From a checkpoint of a small mixture-of-experts model trained on Wikipedia: width 96.
Below are experts of layer 6 (counted from 0) of a mixture-of-experts language model. Rows are named router (the router's row for the expert), gate (a neuron's input weights, with its number), up (a neuron's input weights, with its number), down (a neuron's output weights, with its number) and show model dimensions 0-95. Each number is 128 + 32 x the weight over its row's rms, rounded and kept within 0 to 255.
After each expert's rows: "gets" lists some tokens that make up at least twice as much of what it gets as of all text; "raises" lists some tokens whose logits its average output raises strongly, later layers aside. This comes from a sample of Wikipedia text that the model never trained on. Tokens count by the router's weight.

# expert 10
router [168 117 139  96 147 114 100 135 142  96 120 156  92 168 129 133 104 136 158 164 189 120 137  74 148 110 160 117  84  83  61 124 105 109 136  79  97  79  81 168 150  92  87 161 101 175 135 112 169 150 158 114 174 111  99 192 142  77 125 166 182 108 166 163 113 168 112 155 114 115 146 174 151 166 135  91 159 203 148 106 167 174 161 113 101 137  97 177 156 145 162 155 123 162 121 105]
gate10 [219 123 115  61 134 127 116 189 123  67 156 129 129 120 121 144 113 148  80 154 125 110 161 143 138 120 120 175  41 128 140 125 137 106 156 180 106 128 133 138  73  93 142 127 165 216 104 122 154 133  97 157  90 121 109 153 118 140 146 129 128 133 124 111 160 129 127 148 141 145 148 101 149 134 136  98 233 133 102 132 160 211  61 128 114 193 123 147 156  94 121 136 132 113  98 134]
up10 [217  78  90 139 183 132 125 128 145 143 112 117 126 141 123 107  60 101 111 103 138 130 134 109 166 123 106 114  29  91 123  93 149 138 131 108 194 150 175 174 129 102 182 112 150 192 117 158 116 186 127 137 116 131 131 134 185 157 115 128  75 136 152 126 172 114 201 143 133 111  98 172 126 135 198 112 128 104 137 162 126 102 133  81  95 137 149 131 172  89  82 122 101 131 106 147]
down10 [161 170 136  89 128 132 137 129 125 101 167 149 166 160 136 113 127 101 126 144 148 131 121 119 157 140 128 121  56 177 116  54 150 120 141  82 131 106 125 114 133 131  88 192 130 150  83 152  77 139 155 147 146 193 137 154 130 124 115 108 102 160 191 162 135  61 131 108 104 163 136 102  81 127 157 147 167 139  94 115  69 172 149 113  66 164 136 221  85 206 129 167 131 138 135 131]
gets: "1", " 0", " 2", "2", " 1", "3"
raises: "shire", "ertain", "ably", "ius"

# expert 46
router [174  90 141 116 174 110  98 134 162 103 127 156 118 129 153 139  68 150 163 152 188 123 166 130 148 107 155 127 118 111 118 129  81  90 150 132 130  62 100 196 143 115  61 130 106 165 123 122 174 164 199 124 141  77  95 155 128  97 120 156 176  91 125 145  72 154 110 155 114 119 171 164 156 200 179  77 157 148 148  92 141 117 144 129  79 132  74 123 149 151 149 144  93 166 107  83]
gate0 [127 180 121  79 134 112 105 128 124 126  64 144 159 122 112 123 177  43 121 116 129 116 100 146 116 119 140 134 117 128 142 165 115 153 113 167 197 137  60 100 131 166 104 131 110  94  87  39 181 110  96 141 128 214  82 163 157 189 140 130 104 127 139 107  94 171 119 134 162 108 129 107 133 126 103 133 124  86 176 137  93 112  92 129 125 149 116 128 184 123  98 149 155  40 114 118]
up0 [134 103 136 134 112 171 135 130  82 106 177  64  90 123 124 179  96 133 118 242  70 129 125 124 181  66 132 162 130 128 126  84 107 142 168 136 112 151 160 139  94 140 150 116 110 141 224  79 137 178 155 104 116  97 130 116  99 107 118 136 136 105 139 132 136  88 127 145 102 122 116 123 132 113  72  66 181 123 119  56 112 135 133 144 140  93 128 114 127 141 200 138 127 156 138 181]
down0 [105 105  41 108 115  99 131 135 150  88 139 102 132 161 129  90 180 123 120 100  89 152 122 134 112 128 175 117 148  79  99 123 105 139 112  62 113 153 106  77 123 133 153 103 101 127 149 109 183 128 108 136 202 101 127  46 134 139 199  66 113 136 182  94  94 106 163 139 128 104 140 150 147 167  70 126 167 130  59 134 127 158  99 126  77 156 160 140 118 126 193 133 120  99  88 134]
gets: " m", "od", "m", " l", "l", "L"
raises: "eter", "ach", "ut"

# expert 60
router [145 113 152  92 146 100 126  90 157 103  96 145  81 156 152 141 102 138 156 185 162 106 153 116 160 112 186  79 111  99  59 128  79 100 123  87 111  92 103 156 179 114 109 132 113 143 129  98 121 142 174 106 162 131 102 190 139  82 114 139 130  78 138 158 102 153  95 179  97 119 158 191 143 132 153  75 148 201 144 107 192 141 167 120  79 113 113 136 181 155 170 151 107 184 109 111]
gate0 [146 166 138 115 131 121  97 126 114  85 109 120  70 142 103 103 138 110 131 155 119  85 101 173  86 112  95  87 147 128 103  89  89 145 143 119 123 121 129 106  90 124 154 109 141 150 182 139  64 121 167 133 162 106 129  99 115 167  36 103 103 172 112 128 126 145  99 178 133 135 129 129  78 118 128 103 129 167 130 150 208 154 144 156 124 160 152 204 220 182 171 176 113 179 158 141]
up0 [ 94 113  69 135  89 162 125 119 178 127 218 109 141 106 138 132 131 160 126  98  65 132 117 126 115 162 114  94 128 123 126 136 146 140 127 121  84 113 164  39 160 168 100 142 131 122 108 147 177 176 130 163 196 134 176 126 124 172 146 112 132 109 110 134 113 159 146 127 169 142  81 121 132 119 166 152 133 118 155  63  52  46 126 101 125 132  74  92 134 147 124 113 133 139 127  46]
down0 [138 136 178 138 121 163 128  99 131 135 115  82 123 129 112  91 132  73 125 115 157 122 205  79 151 126 123 146  47 154 120 208 127 156 138  72 121 152 114 136 120  96 133 119 121 134 153 134  83 138 161 147  71  87 122 100 107  46 129  57 131 124 112 118 121 124 108 120  90 108  84 101 128 151 125  93 135 175 170 146 132 220  93 133 123 200 122 142 109 129 172 149 109  78 175 133]
gets: "6", "1", "2", "7", "8", "5"
raises: ".", "-", ",", ";", "et", " in"

# expert 92
router [179  88 179  81 167 116  75 101 136 128 118 158 115 160 152 159  95 123 147 126 156  84 158  74 165  85 160 112  73 126  75 189 104 118 175  79  86  91 115 138 141  94 108 146  89 168 124  79 170 121 152 127 134 120  69 152 190 105  70 134 145 101 166 147 123 178 130 152 113 105 158 150 177 150 171  86 146 140 141 114 149 144 156 102 121 102 124 142 128 157 165 157 117 160 110  60]
gate0 [148 150 137 119 101 109 137 132 214 131 112 193 133 103  89 120 112  76 155 129 173 149 151 166  53 106  79 131  33  68 129 190 124 123  61  90 128 131 116 128 120 113 152 160 126 142 110 141 109 128 123 124  96 128 139 178  97 114 136  63 168 140 152  81 172 122 210 115 103 147 163 130 132 106 126 140 140  98 127 132 171 143 137 162  65 147 169 134  89 118 142 137 152 136 128  92]
up0 [139 128 160  88 145  88 151 127 188 124  78 160 138  76 133 133 110  38 113 128 114  54 157 136 117 123 100 126  58 139 128 109 125 111  82 107 182 110 142 120 148 130 171 137  87  97 108 122 140 112 130 116 128 184  46 155 148 124 106  32  97 164 128 129 137 213 108 125 117 129 138  85 121 150 115 126 145  94 139 157 106  80  69 100 150 148 144 173 135 141 132 133 180 143 129 131]
down0 [ 72 122  86 156 169 143 114 115 103 193 127 113 144 192 137 192 101 141 165 202 123 164 136 128  85 128 137 146 171 132 129 130 107  97 150 135 122 146 148 131 147 134  78 202  96 137 207 140 108 146 146 137 108 194 149 123 192 174 127 134 127 100 161 181 130  70 130 133 146 177 155 102  86 145 141 139 174 125 108 149 128 112  92 128 160 133 146 145 163 141 210 172 120 111 105 103]
gets: " Al", " Bar", "ar", " Mar", " Ar", " Har"
raises: "c", "g", "ma", "il", "m"

# expert 1
router [160 104 140  86 129 121  76 111 137  96 117 172 108 158 168 157  80 172 169 147 148  70 181 115 163 115 183 100 116 112 125 158  83 115 151 100  94  94 104 147 173 104 110 140 106 173 151  75 132 168 141  77 160 105  92 152 145 119  99 136 168 107 135 151 114 166  97 155 112 135 158 165 144 151 152 100 168 176 187  58 169 163 184  95 107  96 110 149 143 180 172 158  89 155 115 109]
gate0 [151  86 118 154 158 140  77 132 131 190 136 116 131  96 131 128 168  93 151 132   0 168 126 146 178 132 155 159 185 160 138 147 116 121 149 124 189 147 159 132  41 109 106 106 153  66 109 219 100 101  81 133 134 119 131 152 153 128 125  92 158 141 128  92 152 102 157 198 125 150 117 117  94 108 130 128 110 125 131 117 127 116 150 129 141 207 148 108 122 124 146 148 135 123 126 146]
up0 [167 130 134  87 135 122 207 100  80 140  87 163 121 162 101  67 121 128 103 122 158 123 157 125  79 133 141 167 164 134 114 140 130 117 152 130 142 143  84 114  55 128 132  78 128 138 141 134 105 110 158  98 133  84 119 121 128 152 127 130 132 114  80 103 207  38 114  99 129 145 187 105  88 153 132 106 197 101  93  62 152 167 141 117 130 181 179 126 124 112 138 118 132 211 140 128]
down0 [ 78 170 124 126 176 173 149 165 105 155 121 124 128 103 139 126 195 155 106 150 130 136 148 129  83 126 113 124 127 121 111 122 129 112 135 132 165 141 148 126  82 109 135 162  31  90 196 183  78  70 157 176 146 144 127 124 105 214 125 125 129 126 132 116  11 168 149 125 120 128 187 165 113 102 125 143 184 121  65 128 115  91 154 126 140 120 141 121 109 150 166 146 122 130 122 130]
gets: "f", " B", "S", " S", "B", " F"
raises: "e", "u", ".", "\n", "un"

# expert 127
router [136  95 140 103 125  91 115 104 154  77  63 140  88 171 135 145 118 158 159 151 147  94 168  67 128 107 180  88 111  78  74 134  62 118 137  99 106  97  96 183 156 122 102 159 113 175 131 125 122 144 142 101 150 116  96 158 141  86  96 136 183 109 151 167 109 145  73 160 109 125 157 176 144 142 132  79 149 189 130 106 177 154 179 109  90 117 118 123 184 173 145 168 110 192 132 111]
gate0 [ 68 145 128 101 171 146 146 169 108 195 128 127  58 138  81 125 103 128 105  73 105 131 116 151  16 131 142 143 119 150 105 112 172 175 123 151 110 132 150  87 176 108 109 151 108  99 104 127 150 143 163 129 192  92 158 170 119 196 165 110 127 160  93 119 108 128 145 129  79 117 179  66 128 121 138 157  61 115  64 141 107 105 109 102 107 124 119 109 126 135 127 119  82 109 107  97]
up0 [113 137 117 126  71  82 158 129  76 141  93  76 148 127 118 139 131 194  85 104 104 191 137 127  76  82 112 144 178 111 113 158 133 137 100 105 109  40 189 108 126 113 110 145 121 128  65 147 102 182  96 115 180 147 128 145 134 127 182 125  74 157 116  66  73 210 112 142  73  79 123 128  97 118 132 125 132 136 122 120 148 137 130 122 115 146 118 164 107 129 166 155  79 168 131 127]
down0 [169 110 111 180 123 108 167  86 115 158 105  43 130 134  50 127 170 110 120  94 118 130  98 116 138 138 112 180 177 139 129 101 142 107 128 146 104 145  65 130 128 107 209 129 135 196  68 138 108 116 127 126 115 198 150 108 157 135 133 163  51 150 125 128 166 108 135 138 138  69 134 146  96  95 106 141 127 187 101 134 172 129 139 144  68 135 121 123 147 172 159 151  78  91  94 127]
gets: " 1", " 2", " 3", " 4", " 0", " 6"
raises: ".", ",", "-", "–", " and"

# expert 71
router [152 100 165  96 190  98  92  69 146 124  88 127  80 159 132 167 103 130 154 129 152  87 168  90 142  97 167  90  92 139  76 161  81 117 182 119  75 114 108 138 174 126 120 173  91 151 112  51 133 132 140 119 128  60  89 143 161 111  81 116 132  62 135 151 115 131 116 128 101 114 200 137 146 188 167  63 153 130 151 124 151 124 125  62 130 122 129 127 166 143 153 159 143 126 127 110]
gate8 [ 92 164 128  99 151 138  99  54 118 134 190 130 161 160 131  83 111  38  57  80 156  90 144 140 160 172 155 118 188 109 132 157 157  71 169  98  95 100 128 120 117 133 120 136 136  91 138 127 105 127 169  50 119  64  91 122 123 133 131 110 154 131 102 188 188 107 183 139 116 105 155 131 128 126 192 132 102 108 114 137 135 142 150 117 160 162 124 104 124 128 136 117 163 135  76 165]
up8 [125 130 127 134 153 154 130   8 104 107 122 162 164 116 122 114 126 237 129  96  98 128 123 205 127 119 147 145 118 133 154  73 104 135 208 133 143 126 130 115 150 128  95 118 118 104 110 121 164 157 124 127 125 159 122 163 133 185  93 119 143 207  98 156  98 125 127 129 113 111 170 136 164 113 125  99  98 131  82 141  87  89 135 130 168 151 122  80 128 201 117 154 112 109 187 124]
down8 [129 165 125 115 173 141 128  97 155 199  98  92  73 136 100 134 124 130 102 114  62 120  63  94 132 129 115 109 115  84 133 126 134 158 143 132  83  83 151 119 124 128 117 113 134 161 142 112 162 123 114 125 148 111 141 103 168  86 140 133 137 174  78 105 117 138 115 134 205 174 164 108 178  78 168 180 121 116 166 120 132  99 101 178  34 152  68 184 130 133 134 123 197  94  94 114]
gets: "-", "ber", "t", "ar", "et", "as"
raises: "o", "y", "a", "as", "om", "i"

# expert 2
router [162  96 163  98 140 108 108  86 149 105  83 152 105 176 151 137 100 186 159 175 159 108 149  82 159  86 141 100 103  98 102 146  77 103 146  94  93  98  99 171 182 104  93 170  97 154 145 101 130 147 147  79 142 103  77 143 148  90  93 149 157  95 172 164  92 157  96 171 100 104 159 175 138 167 140 100 158 164 174  83 151 144 149 108  84  83 106 150 154 163 163 151 106 152  87  88]
gate0 [106 172  98 129 132 134 129 182  41 153  97 119 135 129 177 103 124 153 101 165  65 151 102 148 120 139  91 142 151 156 139 142 112 159 112  91 152  77 136 130 120 134 114 131 158 130 125 128 124  93  51 153  30 206  96 133  98 119 194  98 132 154 128 113  62 109  85 120 131 161 119 129  97 144 108 126 151 170 125 145 122  60 142 151 140 137 148 143  52 139 127  81 119 100 132 168]
up0 [ 82 192  82 121 137 138 128 132  49 135 116 117 133 129 161 110 158 173  97 157  74 146  60 135 125 124  85 145 165 147 185 117 103 178 118 106 175  93 138 136 127 128 126 114 127 129 129 128 127  72 105 160 105 140 108 128 128 130 239 100 133 153 147 127  52 110 103 126 139 137 109 134  84 136  84 156 153 127 125 132 203  81 139 165 133 132 154 112  31 116 130 114 123  95 144 147]
down0 [112  67 111  57 117 112 147 121 121 126 130 137 125 133 107 185  57 118 113  97 129 115  77 143 124 128 165 133 128 128  84  97 116 143 128 154  85 179 204 111 124 132  75  47 135 171 128 156 141 192 129 195 126 129 184 140 113 134 125  76 122 163  80  66 142 131 174 114 142 130 152 107 144 137 145 119 138  75  96 141 125  88  68 119 188 142 116 100 126 109 156 106 119 125 193 136]
gets: "R", "D", "N", "L", "-", " D"
raises: "or", " in", "im"

# expert 8
router [161 100 179  70 135 106 122  96 165  93  86 161  95 158 149 141  88 176 155 148 181 100 152  93 147  97 152  99  92  88  93 171  95  96 153  95 101  95  89 156 173 111 111 155 103 155 133 116 127 157 152  78 156 108  85 154 179  80  99 150 150  92 169 157  95 166  98 153 101  95 173 170 138 172 141  99 152 161 156  93 153 180 152 102 111  99 101 150 146 149 147 164  78 159  99  98]
gate0 [139 128 145 135 115 167 102 154 128 112 118 134 154 115  52 136  88 194  57 134 203 216 137  76 127 149 131 131  64 141  88 140 146  80 120 142 140 132 131 149 101 140 136 130 121 131  52 110 118 136 131 151 125 176 132 117 115 163 178  82 107 124  79 128 122 123 159 133 209 136 123 134 135 127 192 108 101 146 146 149 132 118 136 117 175 116 136 100  85 110 192 160 168 165 138 187]
up0 [109 128 100 117 165  73 132  94 128 138 131 123 115 137 208 122 156 106 216 121  67  35 127 166 131  81 131 126 168 128 138 114  88 133 130 118  86 118 120 120 123 104 126 129 138 126 203 149 116 123 128 105 135  71 123 151 163  83  91 178 134  96 143 125 133 128  79 126  50 128 137 118 132 163  83 144 132 125 114  98 114 134 114 139 109 157 109 149 191 190  91 110  55 103 130  73]
down0 [113 113 173 138 117 126  26 133 132 129 100 115 170 184 156 220 131 143 136 130 126 174 128  87 132 133 127 107  81 120  52 102 141 112 123  82 118 137 156 119 114 103 120 126 188  90  43  61 110 150 107 128 132 132 128 166  93 144 148 110  85 129 129 118  67 150 127 151 193  95 156 145 128 141 128 121 133 129 171 137 125  89 153 144 158 143 127  87 125 130 129 193 203 125 130 127]
gets: " |", "-", ".", ":", "=", "\n"
raises: " C", " in", " to"

# expert 65
router [166 126 155  79 126 114 136 119 171  78  88 180 115 149 129 153 116 126 144 189 180 116 162 114 163 110 140 105 108  99  71 194 112 113 136  66 110 113  93 183 153  88  86 168  98 167 150 125 175 173 135  83 184 125  81 181 159  69 104 155 144 100 149 158 109 163  97 144 115  95 152 181 158 144 140 110 155 154 156  86 145 170 138 109 108 103  91 177 120 150 133 130  99 172 120 125]
gate0 [ 86 126 125  94  82  78  94 140 123 114 120 103 148 155 116 169  58 128 124 132 118 125 131  58 155 166 109 113 105 103 141 135 144 125 111 128  77 153 124 135 133 123 107  71 111 126 211 121 212 151 119 117  95  84 114 117 147 130 140 249 145 133 129 116 101 107 126 129 122 110 134  68 146 133 153 130 136 160 122 137  43 145 149 148 127 129 149 136 178 203  61 119 135 123 138  99]
up0 [203 128 123 115 129 227 106  70 135 145  73 152 127 105 135 102 133 161 144  60 116 104 189 129 111 102 151 156 124 162 127 145 107 132 141 125 150 120 190 100 130 190 100 210 137  94  66  51 114 132 137  93 125 158 169 138 119 128 152  85 135 113 130 123 124 136 139 114 166 131 122 170 180 108 143 133 157 126 133 121 149  90  99  89  74 151 118 123 124  96 197 163 132 125 165 140]
down0 [128  82 121 126 134 166  68 138 137 132  49 135 124 103 133 105 113 214 230  66 150 111 176 108 166  47 153 117  69 123 134  96 127 132 162 213 143  98 128 132 106 117 166 134 126 112 116  94  97  85 130 122 121 142 120 118 113 140 169 111 109  93 174 122 129 132 172  93 142 127 139 189 153 107 166 106 122 144 129 129 156 100 126 123 126 136 146 128 198 105 124 153 155 171 141  98]
gets: "=", "==", "===", "\n", ":", "The"
raises: "ion", "ends", "end", "ender"

# expert 69
router [172 114 157 104 112  74 129 144 127 125 126 142 111 154 149 173  55 147 137 161 144 115 159  93 149  62 120 119 145 123 130 128 103 107 195 117 118 108 101 135 151 129 112 181  84 130 124  63 160 172 157 125 135 112 125 151 167 105 103 184 133 113 155 145 118 136 117 149  91 111 130 169 192 129 191  74 162 178 176 103 191 169 169  95 113 105 112 169 141 168 201 151  68 146 120 115]
gate8 [ 96 146 153 131 126 107 152  82 115 127 149 101  79  57 174 187  99 155 153 130 108  73 141  82  82 142 144 152 115 160 105 119 129 128 129 119  98 129 123 121 154  96 124 166 135 124  71  98 113  94  80  97  82 127 133 135 174 162 106 153  35  99 162 118 113 125 126 109 143 108 102  85 182 128 134 121 171 188  76 118 116 101  92  99 150 167 125 201  76 105 209 137 120 114 129 127]
up8 [131 166 204  97 118  63 128 132  75  79 140 128 122  94 121 139  63 169  79 154  78 118 145 105  54 141 168 130 130 150 119 142 106  92 162 142 104 153 118 127 139 120 207 147 142 122 121 109  90 169 129 150 130 119 132  84 140 129 134 165 116  84 123 138 113 126 147  99 116 122 134  99 121  94 131  89 130 136 119  91 163  30 137 102 156 117 130 197 133 132 179 201 125 144 137  56]
down8 [133 158 175 101 175  92 169 100 144  97 113 130 117 136 114 153 114  64 101  64 109  92 125 132 101 121 127 118 125  93  98 137 127  78 148 153 122 191 119  69 121 146 169 106 154 134  93  75 128  65  62 150 129 129 136 183 105 128 141 149 139  95 127 131 125 123 128 128  50 107 100  88 123 161 132 117 139 110  54 117 141 143  83 136  86 129 212 180 128 123 102  99 136 203 134  84]
gets: "ro", "on", "re", "or", "ur", "ul"
raises: "um", "ut", "os", "us", "as", "in"

# expert 36
router [186 114 163  86 137 112  85 105 146 109 101 155 101 201 158 174 102 163 149 169 154  81 159  97 150 107 150 108 105 110 108 164 107 108 184  75  98  84 105 157 147 131 101 153 100 180 138 111 122 144 144 112 148 101  78 153 144 107 108 144 163  90 145 164  97 164 102 155  87  88 158 167 159 151 176 112 153 170 163  79 171 150 162 110 102 106 115 149 152 174 157 164 100 177  94  73]
gate0 [130 108 124 127 155 129 118 141 128 155 142  30 236 131 134  73 138  72 120  90  72 103  92 108  89 130 113  76 105 128 139 134 105 130 133 149 119 136  94 114  62 131 135 187 129 125 146  69 145 173 134 221 160 126 113  91 153 122 118 103 128 160  97  88 189 128 121 131 141 140 130 133 157 100 136 118 136  66  78 132 122  96 143 128 124 116 154 200 133 103 147  98 142 169 129 130]
up0 [125 148 130 121 131 121 140 111 152 119 124 212  78 129 125 194 113 183 131 144 218 115 180 126 165 116 193  94 184  85 112 133 128 157  91 102 164 128 133 131 174 107 121 113 101 126 139 151 119 130 108  43 119 112 158 136 122 129  61 127 125 125 210 148 100 129  84 125 125 120 127 106 119 171 122 222 124 150 154 111 112 181 150  53 147 143 126 121 128 141 118 159 134 114 133 124]
down0 [ 86 138 117 159 126 108 105 178  69 152 141 122 110  94 121  98 133  76 161  62 126 158 127  93  64 107 147 118 169 114 133 108 129  83 129 165 162  54 164 122  59  92 162  99 130 174 160 127 122 122  84 114  84 165 154 156 138 120 117 181 166 133 102 110 159  73 158 131 173 114 124  80 141  79 121 142 160  79  98  98 156 155 130 140 128 141 126 121 154 208 138 159 166 171  93 101]
gets: " D", "S", "P", " B", "D", " K"
raises: "r", "ine", "ol", "ur", ":", "at"

# expert 22
router [140 108 163 121 152 108 123 126 169  88 108 152  79 150 140 148  94 139 171 184 174 118 165  97 169 100 137 110 121  98 105 135 107 115 128  98 105  92 107 211 170 107 105 138 100 169 123 115 135 138 187 113 156 111 104 190 153  67 116 152 160  94 137 146 109 174 108 177  68 129 191 203 158 144 163  99 169 169 157 105 159 137 144 115  59 129  83 140 130 132 151 152  96 169 105 123]
gate0 [127 114 112  37 125 188 143 170 143  57 106 100 128 180 125 173 116 169 121 169 133 151 194 138 144 121 145 137 102  72 156 128 127 112 122 134 158 165  99 126  58  74 153 164  72 167 116 160 132 124 129 130 184 165 182 175 102 133 139  96 188 105  46 114 130 120 121 135 101 128 103 127 128 129 127 162 130 137 181 126 136 203 125 148  87 103 118 109  87  99 132 104 126 125 130 127]
up0 [128 109 148 123 139 139 156 168 142  82  76 125 111 112  92  95 134 121 162 138 127 100 128 134 129 127 109 163 112 109  99 125 108 144  27 130 130 131  99 111  66 126  13 150 115 155 119 124 100 126  98 123 190 118 165 112 132 159 109 125 218 130  59 101 117 168 181 137 103 156  92 139 135 123 137 116 128 163  86 181 169 133 138  87  87 122  93 179 109 140 159 109 109  67 134 133]
down0 [164 181 156 131 126  87  94 170 181 177 168 125 109 131 109 138 131 127 108 135  93 120 221  78 120 160 138 100 131 172  65 125 137  69 129 109 136 135 140 177  91 115  64 136  79 132 143 139 178  92 162 134 111 133 118 112 102 149 153 142 101 106  63  80 130  32 112 111 147 136  85 157 112 114 145 118 158 150  97 196 151 134  76 114 123 128 106 133 107  91 118 111  98 120 111 171]
gets: ")", "%", "}", " km", "1", "0"
raises: ",", " (", ".", " and", "\n"

# expert 41
router [126 120 143 117 139 104  97 133 176  72  95 163  65 159 135 151 114 133 146 187 150 132 187  93 153  86 128  65 125 118  96 158  81 116 156 102 103  73  94 167 158 141  68 141 105 165 149 120 138 143 148  82 118 110  84 156 125  84 106 189 186 108 164 151 109 167 114 155 108  90 176 183 168 186 151  93 134 143 154 105 146 143 146 112  86 110 109 127 128 170 177 165 120 173 120  96]
gate8 [118 179 180  85 129 156  91 146 205 130 109 114 131 131  94 129 110 117  89 142  63 137 126 113 140 108 112 116  82 158 145 106  78 127 144 143 113 110 102  84 126 120 129 119 127 152 119  60 136 157 111 128 153 160 167 115 110 178 131 117 171 179 125 179 136 123 137 136 113 160 119 158 138  47 141 118 134 106 100 134 147 145 126 132 251  76 172 117 128 148 123 103 146 109  47 188]
up8 [132 220 128 123 147  89  80 132 231 113 143 154 133 102 112 147 130 129 137 122 103 124 125 128 156 209 142 183  76 134 134 128  79 132 128 121 133 117 110  71  53 136 144 154 165  92 109  80 142 126 134 120 125 130 166 135 171 175 101 104 140 157 141 228 130 180 102 131 140 139 106 122 126 147 196  82 104 128 130 114 147 103 122 121 157 146 152 124 130 129  78 114 119 112 185 103]
down8 [117 160  53  73 139  87  51  92 113  82 117 127 136 147 115 142 107 129 125 102  68  87 153 109 142 107 143 123 114 131 129  87 105 130 145 109 127 132 128 125  65 103 127 166 123 102 141  82 130 139 127 175 169 126 111 110 156 178 120 113 126 203 120 112 123 180 140 100 126 130  99 140  55 109 110  79  58  85 100 151 150  88 116 143 113  96  62 140 180 141  89  55 143 113  84 150]
gets: "L", "M", "C", "R", "A", "N"
raises: "S", ":", "D", "'", "C", "A"

# expert 20
router [164  94 214 103 140 128 102 109 135 132 103 149 118 146 146 180 113 132 135 137 175  85 124  87 146 109 149  97 106  96  53 143  96  96 128 118 123 107  95 147 150 102 115 173  78 152 156 103 175 147 177 136 138 114  86 173 170  98 129 189 159  98 140 170 102 148 125 169 102  68 124 146 152 142 207  71 173 190 158 124 155 125 160  94 140  98 128 165 133 151 132 163  94 163 113  93]
gate0 [130  74 255 153 140 142 104 127 121 113 131 112 145 120 159 187 164 126 115 154 157 100  58 130 137 164 128 101 150 112  91  92 187 125  96 159 130 139 104 132 135 130 128 122  88 109 215 104 177 106 189 108 176  99  98 176 118 115 136 148 120 142 131 163 153  86 157 128 154 102 100 122 134 164 129 131 128 195 126 112 130 128 119 118 222 119 126 129 113 146 134 137 149 174 136 176]
up0 [156 197  93 148 125  88 128 134 216 130 186 170  87 157  84  61 136 129 127  94 121 187 172 111 128 124 126 136 168 155 124 141 114  93 133  84 148 121 147  77 144  75 124 130 122  78 119 107  70  71 120 125 130 146 132  28 128 118  75  82 125 154 150 125 117 138 110 124 141 130 141 120 107 130 144 115 114  71 129 158 113 148 114 130  88 138 151 226  94  94 152 129 141 134 132 139]
down0 [157 146 129 130 116 126 172 146 136 107 156 115 128 179 131 134 140 119 116 179 147  86 171 136 108 124 113 143 117 123 145 150 138 164 192 157 105 144 133  67 121 133 114 151 174  98 138 131 166 165 127 130  63  86 109 162 102 118 151 110 127 158  89 187 150 142 144  96 111 103 141 252 187  78 125 123 178 116 121 136 134 146 144 107 159 124 127 101 191  90 113  75 126 137 171  33]
gets: " inter", " Pro", " War", " pro", " pre", " sub"
raises: "p", "z", "t", "c"

# expert 54
router [184 130 146 101 141 113 117 114 149  84  57 183 119 140 139 158 110 130 160 197 163  96 140 118 172 124 168  96  76 139  65 155 103 105 123  98  97  74  91 146 158 112 120 138 110 135 147 131 150 145 131  99 146 113  92 186 146 106 104 188 156 110 176 214 115 166  86 129  95 111 179 170 138 161 153  76 136 145 149 108 154 144 138  85 120 104  89 197 147 141 150 132  83 143 101 131]
gate10 [128 140 129 127 114  90 118 113 106 125 178 128 158 151 115 186  97 100 132  81 132 148 115 125 140 150  92 128 125 160 115 139 134 144 207  52  97  42 128 124 121 129 167 133  54 131 127 150 119 124 149 129 141  77 162  88 107 127  31 132 125 136 129 140 149 127 128 108  87  76 160 180 128 154 137  67 129 140 129 154 216 124 151 156 118 106 162 182  94 124 139 130 136 147 185 183]
up10 [131 113 201 152 147  99 129  86 190  82  94 127 137  77 150 132 128 140 134  99  89 121 199 109 114 110 135 203 133 108 141 163 130 112  66 165 129 120 119 123 175 133  88  93 196 151 154 157  60  81  74 135 113 131 126 140 125 163 113 113 136 125 141 185  75  81  91 119 125 143  73  72 140 141 104 136 145 134 154  86  92 135 156 124  90  64 147  79 154 106 117 121 119 133  88 140]
down10 [152  17 129 166  91 150 128  67 192 124 128 186 134 107 128 143 102 128 164 122 124 123 128  72 124 135  76  90 143 110 111 170 126  96 143 177 124 143 152 109  80 114 128  88 102 101 117  95 124 122  99  87 156 121 124 112 121 227 172  97 117 155 152 125 121 122 118 140 163 138 126  92 136 120 151  84 130 112 128 131 145 113 129 175 211  81 135 127 135 179 167  78 131  74  88 134]
gets: "-", ".", "|", "Career", "=", "See"
raises: "ment", ")", ").", "),", "ments"